config.yaml
num_hidden_layers: 17
hidden_size: 320
n_experts: 64
experts_per_token: 4
d_expert: 32
d_shared_expert: 64
hidden_act: "swiglu"
moe_layers: [0, 1, 2, 3, 4, 5, 6, 7, 8, 9, 10, 11, 12, 13, 14, 15, 16]
router_score: "sigmoid"
normalize_top_k: true
routed_scale: 2.5
balance_loss: 0.00258
balance_bias: false
init_std_router: 0.0296
lr_router: 0.000908
num_attention_heads: 10
num_key_value_heads: 2
head_dim: 32
vocab_size: 16384
norm: "rmsnorm"
norm_place: "pre"
norm_eps: 1e-05
positions: "learned"
qk_norm: false
attn_scale: 0.177
tie_word_embeddings: false
parallel_block: false
extras: ["capped logits"]
init: "normal"
init_std_qkv: 0.0348
init_std_o: 0.0
init_std_up: 0.0348
init_std_down: 0.0
optimizer: "soap_variant"
learning_rate: 0.00245
beta1: 0.95
beta2: 0.95
weight_decay: 0.23
lr_head: 0.00494
max_grad_norm: 1.0
warmup_steps: 200
schedule: "wsd"
decay_fraction: 0.601
decay_shape: "sqrt"
final_lr_fraction: 0.05
batch_tokens: 65536
max_seq_len: 1024
doc_mask: true
train_tokens: 313600000
max_steps: 4786
dataset: "wikipedia_en"
Below are experts of layer 10 (counted from 0) of a mixture-of-experts language model. Rows are named router (the router's row for the expert), gate (a neuron's input weights, with its number), up (a neuron's input weights, with its number) and show model dimensions 256-319. Each number is 200 + 20 x the weight over its row's rms, rounded and kept within 0 to 999.
After each expert's rows: a language model's description of what the expert responds to. This comes from a sample of Wikipedia text that the model never trained on.

# expert 26
router,217,181,170,211,210,178,169,195,201,247,174,176,202,192,196,214,234,221,188,222,192,212,218,193,223,208,209,200,221,208,230,223,213,189,188,233,267,205,182,177,230,221,172,232,148,207,186,185,184,161,189,228,194,184,191,218,201,211,198,173,210,222,180,223
gate0,228,168,185,202,191,173,215,218,202,203,215,170,191,199,191,185,225,274,193,215,178,214,228,211,207,208,208,166,199,199,231,221,215,225,205,219,220,201,163,203,203,195,191,216,176,193,211,159,221,193,195,179,194,193,221,200,214,177,185,190,212,200,190,172
up0,211,183,240,165,195,211,179,192,191,223,218,186,230,185,199,170,168,218,196,186,173,228,204,193,252,187,211,178,200,213,214,211,195,219,189,224,203,194,195,219,210,202,192,197,224,176,183,213,204,194,207,198,219,211,155,198,222,211,196,184,234,211,214,179
gate1,221,216,181,158,210,222,210,207,191,218,186,199,210,161,210,206,204,202,201,221,192,220,180,203,181,204,213,180,172,228,199,214,198,225,202,232,213,184,209,223,219,195,175,180,182,218,201,223,182,225,184,237,202,211,211,201,207,220,176,222,189,237,194,190
up1,226,191,198,191,229,188,239,201,228,167,209,201,187,161,204,201,198,221,214,215,208,192,177,188,236,205,185,232,221,191,210,181,209,207,185,229,223,180,165,235,191,184,231,194,207,209,182,174,182,189,209,209,201,219,188,232,213,180,193,180,143,214,220,206
gate2,200,205,186,208,216,192,203,225,187,230,201,183,192,168,178,208,197,227,213,200,202,216,215,212,186,195,225,215,205,237,220,179,218,208,162,247,215,181,217,224,185,231,207,202,207,204,184,223,197,159,236,187,214,226,219,218,235,165,203,203,210,211,223,185
up2,223,169,180,208,217,222,193,207,191,181,233,185,229,186,214,196,222,209,194,207,182,206,193,153,201,202,206,154,194,231,153,208,197,169,218,231,203,206,199,185,207,200,196,171,225,221,194,232,204,202,207,189,210,195,191,195,168,201,180,224,157,193,199,227
What it handles: First pieces of split words and names after a capital letter or hyphen, such as if in Fifth and ug in Bug, plus degree, prime and quote marks.

# expert 49
router,195,204,172,207,198,186,178,191,210,209,222,221,202,168,224,206,186,217,211,183,181,211,199,194,207,232,196,222,172,196,217,195,166,231,196,216,223,216,205,204,221,207,237,205,237,191,192,177,200,235,197,203,222,194,219,219,182,184,226,223,191,189,192,230
gate0,187,202,193,186,183,157,178,221,197,215,206,159,232,171,196,215,180,212,172,183,230,197,195,208,184,223,184,227,191,177,178,201,188,216,193,198,187,199,199,190,204,252,225,228,191,199,192,247,200,203,164,198,217,192,211,173,204,207,184,214,171,167,180,229
up0,194,195,222,227,230,182,173,210,192,210,212,199,193,186,205,220,169,185,195,215,190,228,210,180,214,176,218,202,195,184,177,216,173,196,169,190,231,176,216,180,201,176,224,214,266,192,235,205,214,168,182,236,208,199,185,201,211,192,213,197,247,207,198,194
gate1,175,181,181,200,174,167,154,217,202,186,224,219,220,188,197,177,181,203,218,195,182,206,186,193,181,228,221,222,184,204,193,202,171,215,200,177,194,206,196,210,219,177,249,226,247,189,156,217,185,220,191,193,228,200,204,185,185,216,195,218,225,185,190,226
up1,202,233,201,234,203,174,208,200,202,172,227,206,231,209,201,217,239,204,196,217,222,201,229,212,197,225,165,204,222,201,226,166,198,174,214,200,199,197,219,224,210,199,222,211,200,177,209,201,217,220,199,218,188,202,202,210,183,219,187,217,192,201,230,220
gate2,193,195,187,192,191,161,196,218,201,206,227,225,154,180,231,182,170,188,188,187,199,234,192,183,216,215,225,208,193,210,205,205,159,200,188,190,192,205,215,153,189,183,229,207,218,208,205,171,192,191,196,161,173,171,209,197,192,216,211,217,174,192,258,226
up2,216,214,217,176,171,197,212,187,204,210,200,205,195,197,195,216,215,213,202,203,208,224,190,218,175,233,181,227,145,195,221,218,180,215,234,190,181,240,215,195,177,197,214,218,209,199,200,182,164,211,178,184,195,166,167,173,236,207,215,184,202,202,200,180
What it handles: First names like John and David, plus vowel pieces inside foreign names, Latin genus and species names, and place names.

# expert 20
router,237,205,209,210,176,200,169,221,201,193,212,205,238,171,248,204,179,229,211,233,196,202,223,211,192,210,194,210,161,187,222,188,172,199,192,200,192,216,207,200,205,212,215,196,218,156,188,224,219,238,186,188,209,213,217,273,193,202,212,225,192,188,224,224
gate0,202,206,196,182,174,226,180,200,188,210,203,216,195,200,186,183,210,215,183,201,192,198,201,205,221,176,198,178,230,230,198,204,175,214,164,195,205,238,172,204,197,205,226,204,177,189,218,175,169,150,186,173,226,184,175,232,185,209,167,190,174,189,222,201
up0,199,242,198,214,219,193,175,198,220,202,183,173,204,193,210,167,184,195,203,211,170,232,204,218,203,173,154,223,189,187,215,234,200,213,203,205,184,248,152,208,167,207,231,170,233,223,162,225,186,226,208,209,183,176,221,196,170,224,202,182,191,221,194,229
gate1,211,211,185,191,207,188,202,192,188,177,231,176,195,193,170,215,209,176,171,207,223,191,194,178,176,210,201,209,222,202,217,195,194,246,152,225,220,198,221,246,233,191,170,181,209,226,222,210,219,179,160,198,226,194,166,182,163,205,179,213,225,196,204,195
up1,190,198,214,186,220,205,203,209,188,188,206,211,176,166,200,205,203,194,220,199,229,219,191,215,189,196,157,220,189,209,156,204,223,197,157,195,239,187,182,242,218,202,197,219,190,253,199,167,214,210,195,210,204,190,195,210,220,183,198,213,207,167,183,236
gate2,205,203,205,218,197,205,210,182,178,200,207,208,193,189,213,217,200,211,194,209,187,166,196,157,206,190,214,192,203,213,170,191,192,216,185,190,223,206,215,206,215,207,198,205,181,186,193,156,189,187,201,208,188,171,213,218,212,211,194,246,215,211,220,183
up2,191,190,165,176,213,228,192,192,192,200,228,185,194,196,258,204,158,203,182,212,206,180,194,193,230,192,185,210,171,180,182,218,186,199,203,202,227,214,177,193,199,195,161,215,152,204,178,169,190,230,157,218,204,199,180,203,195,190,182,220,218,195,189,188
What it handles: Commas ending a clause before and, which or a, plus was, is, been, also and other adverbs that follow a subject.

# expert 30
router,197,190,209,191,177,143,183,206,226,169,219,202,195,217,152,192,212,212,215,227,209,234,226,200,209,201,205,208,237,167,218,203,181,203,176,186,196,182,193,182,203,214,219,228,204,193,184,224,209,208,205,227,227,193,201,196,222,228,191,230,218,191,205,236
gate0,232,177,180,218,196,212,204,193,216,213,200,201,200,201,160,223,171,171,149,169,184,222,199,174,224,180,227,184,199,213,176,212,195,214,159,206,182,208,214,175,198,232,226,213,186,180,209,202,204,199,190,197,244,200,196,202,184,197,211,182,214,250,192,229
up0,220,222,206,185,169,196,213,182,179,200,191,194,211,181,198,200,215,214,217,191,187,197,226,210,201,220,227,191,218,170,198,192,218,212,181,163,212,191,168,220,190,234,216,211,171,200,218,194,210,224,203,204,195,224,200,211,181,180,220,230,174,222,211,213
gate1,197,215,193,199,239,200,216,217,199,195,210,200,205,250,194,183,189,223,218,203,183,212,177,183,172,195,221,218,198,161,195,193,208,241,199,193,191,172,194,225,204,190,210,190,211,235,189,199,193,210,190,192,188,196,163,227,199,192,237,205,229,223,194,220
up1,225,190,208,202,202,170,174,201,195,231,196,209,195,210,190,190,212,217,188,201,208,208,201,186,193,197,187,216,225,191,215,209,221,171,176,184,198,216,183,156,235,208,197,219,188,236,224,193,158,207,242,236,206,191,212,225,200,226,191,200,252,202,180,206
gate2,174,219,175,200,209,181,168,210,173,189,190,192,200,218,202,192,197,231,232,196,227,210,184,202,196,216,200,199,214,158,183,206,207,199,205,200,201,221,213,218,161,189,205,207,194,187,227,217,193,199,205,206,222,186,219,184,222,205,181,193,179,171,202,209
up2,179,198,210,182,207,187,212,217,183,222,201,215,183,228,187,246,201,204,207,176,209,228,173,180,184,202,188,185,199,195,185,199,176,190,226,195,170,210,228,180,211,154,197,182,181,202,199,224,188,230,198,174,184,237,199,159,236,211,193,193,175,223,186,213
What it handles: Adjectives, participles and mid-word pieces in physical descriptions of buildings, animals, or geology: moulded, large, red, shallow, used.

# expert 50
router,186,203,193,243,195,204,157,175,190,233,193,207,227,184,240,203,184,191,178,223,218,238,211,216,223,219,219,247,203,239,229,193,223,196,205,218,223,207,184,216,170,212,181,208,214,179,165,204,225,218,168,240,203,205,227,188,196,197,212,204,148,172,184,184
gate0,204,226,209,196,189,155,203,201,211,208,233,205,230,199,225,225,185,199,205,194,209,203,199,202,203,176,253,247,167,197,189,192,222,203,218,207,203,192,205,194,181,225,180,210,204,202,225,195,231,211,236,219,205,196,230,201,215,204,191,186,191,211,146,188
up0,234,208,183,201,185,228,214,222,212,206,240,156,211,189,212,199,231,214,199,232,186,232,196,208,231,208,202,166,192,239,186,198,198,221,176,241,234,184,187,161,228,179,191,203,197,172,179,181,195,154,211,177,244,194,193,210,202,210,196,235,218,201,249,189
gate1,164,204,223,227,173,203,208,221,184,181,203,151,230,186,175,169,195,206,227,194,214,205,184,213,173,198,209,194,201,227,217,212,222,192,197,157,223,191,200,185,160,191,221,205,193,161,171,210,169,217,174,170,172,197,208,194,218,198,194,188,200,211,185,203
up1,211,196,190,194,196,202,248,218,179,213,200,202,198,180,204,236,208,198,201,195,203,200,202,251,183,200,201,179,212,215,185,166,191,206,200,174,196,237,207,186,222,166,185,174,197,212,190,209,204,178,204,167,204,190,188,209,206,186,172,207,232,204,174,228
gate2,167,231,172,206,194,180,181,187,213,171,196,216,191,198,204,165,219,200,173,208,168,208,221,232,213,218,188,211,224,208,211,197,180,193,227,204,225,206,208,221,192,188,210,226,184,214,185,158,190,194,149,209,183,205,199,181,166,201,232,180,196,218,189,192
up2,205,235,234,185,183,207,182,168,191,189,190,177,208,219,177,252,193,205,225,169,193,221,166,219,216,230,230,164,199,229,201,191,206,218,182,215,207,227,196,224,219,176,190,219,220,216,195,192,206,221,198,207,245,212,210,189,224,200,194,205,206,220,202,191
What it handles: Middle and final pieces of foreign surnames and given names, such as x in Rexrodt, iz in Maurizio and ay in Nazarbayev, plus common first names.

# expert 38
router,192,192,250,217,193,174,148,193,209,207,184,201,209,192,211,205,210,211,201,196,204,230,215,172,206,189,217,209,214,189,225,182,210,167,191,226,229,209,173,182,180,189,189,201,176,173,193,184,231,209,195,251,204,205,191,225,210,189,226,202,162,210,184,195
gate0,192,193,208,194,209,207,169,241,219,185,186,201,174,226,200,205,201,183,178,196,206,210,216,172,178,201,208,209,181,212,177,202,182,232,186,195,214,181,203,170,223,215,188,205,190,219,202,212,224,225,240,203,211,198,194,222,224,187,217,191,200,215,201,212
up0,173,218,253,185,209,175,222,203,210,185,165,163,226,196,204,214,193,185,204,202,214,162,178,196,192,187,196,194,234,228,251,215,196,233,199,218,211,183,179,161,202,188,218,158,241,205,190,199,219,207,221,198,226,203,182,200,203,185,152,211,160,211,218,195
gate1,245,200,227,189,183,202,194,204,223,169,185,212,208,199,185,179,195,199,214,200,223,196,173,225,177,158,169,157,213,174,198,180,184,197,179,206,200,184,214,210,230,222,229,201,202,196,164,215,218,229,209,165,166,208,193,167,199,193,192,187,191,228,210,204
up1,202,202,193,220,182,190,200,186,213,196,230,204,239,222,179,181,185,214,182,221,204,184,187,193,198,196,198,209,215,185,194,224,186,179,179,201,217,197,223,222,252,188,222,221,220,213,206,220,231,198,196,199,198,185,183,218,207,202,179,212,191,211,208,202
gate2,142,209,237,185,207,191,185,199,192,182,187,238,194,215,194,169,208,217,200,179,180,228,227,203,191,193,181,216,194,173,200,153,200,200,203,213,214,185,211,214,208,195,166,214,155,189,196,220,209,199,200,195,198,195,152,205,189,189,207,190,184,188,191,192
up2,163,183,180,189,200,185,186,189,221,211,197,220,196,171,200,172,179,204,216,219,195,187,196,203,196,212,203,159,179,211,196,204,233,197,165,185,172,179,208,213,193,186,216,207,197,215,190,197,224,216,171,212,208,238,161,200,195,183,172,199,219,221,253,195
What it handles: Vowel-heavy endings of foreign place and personal names in lists and tables, such as o in Belo, ia in Zambia and ash in Lagash.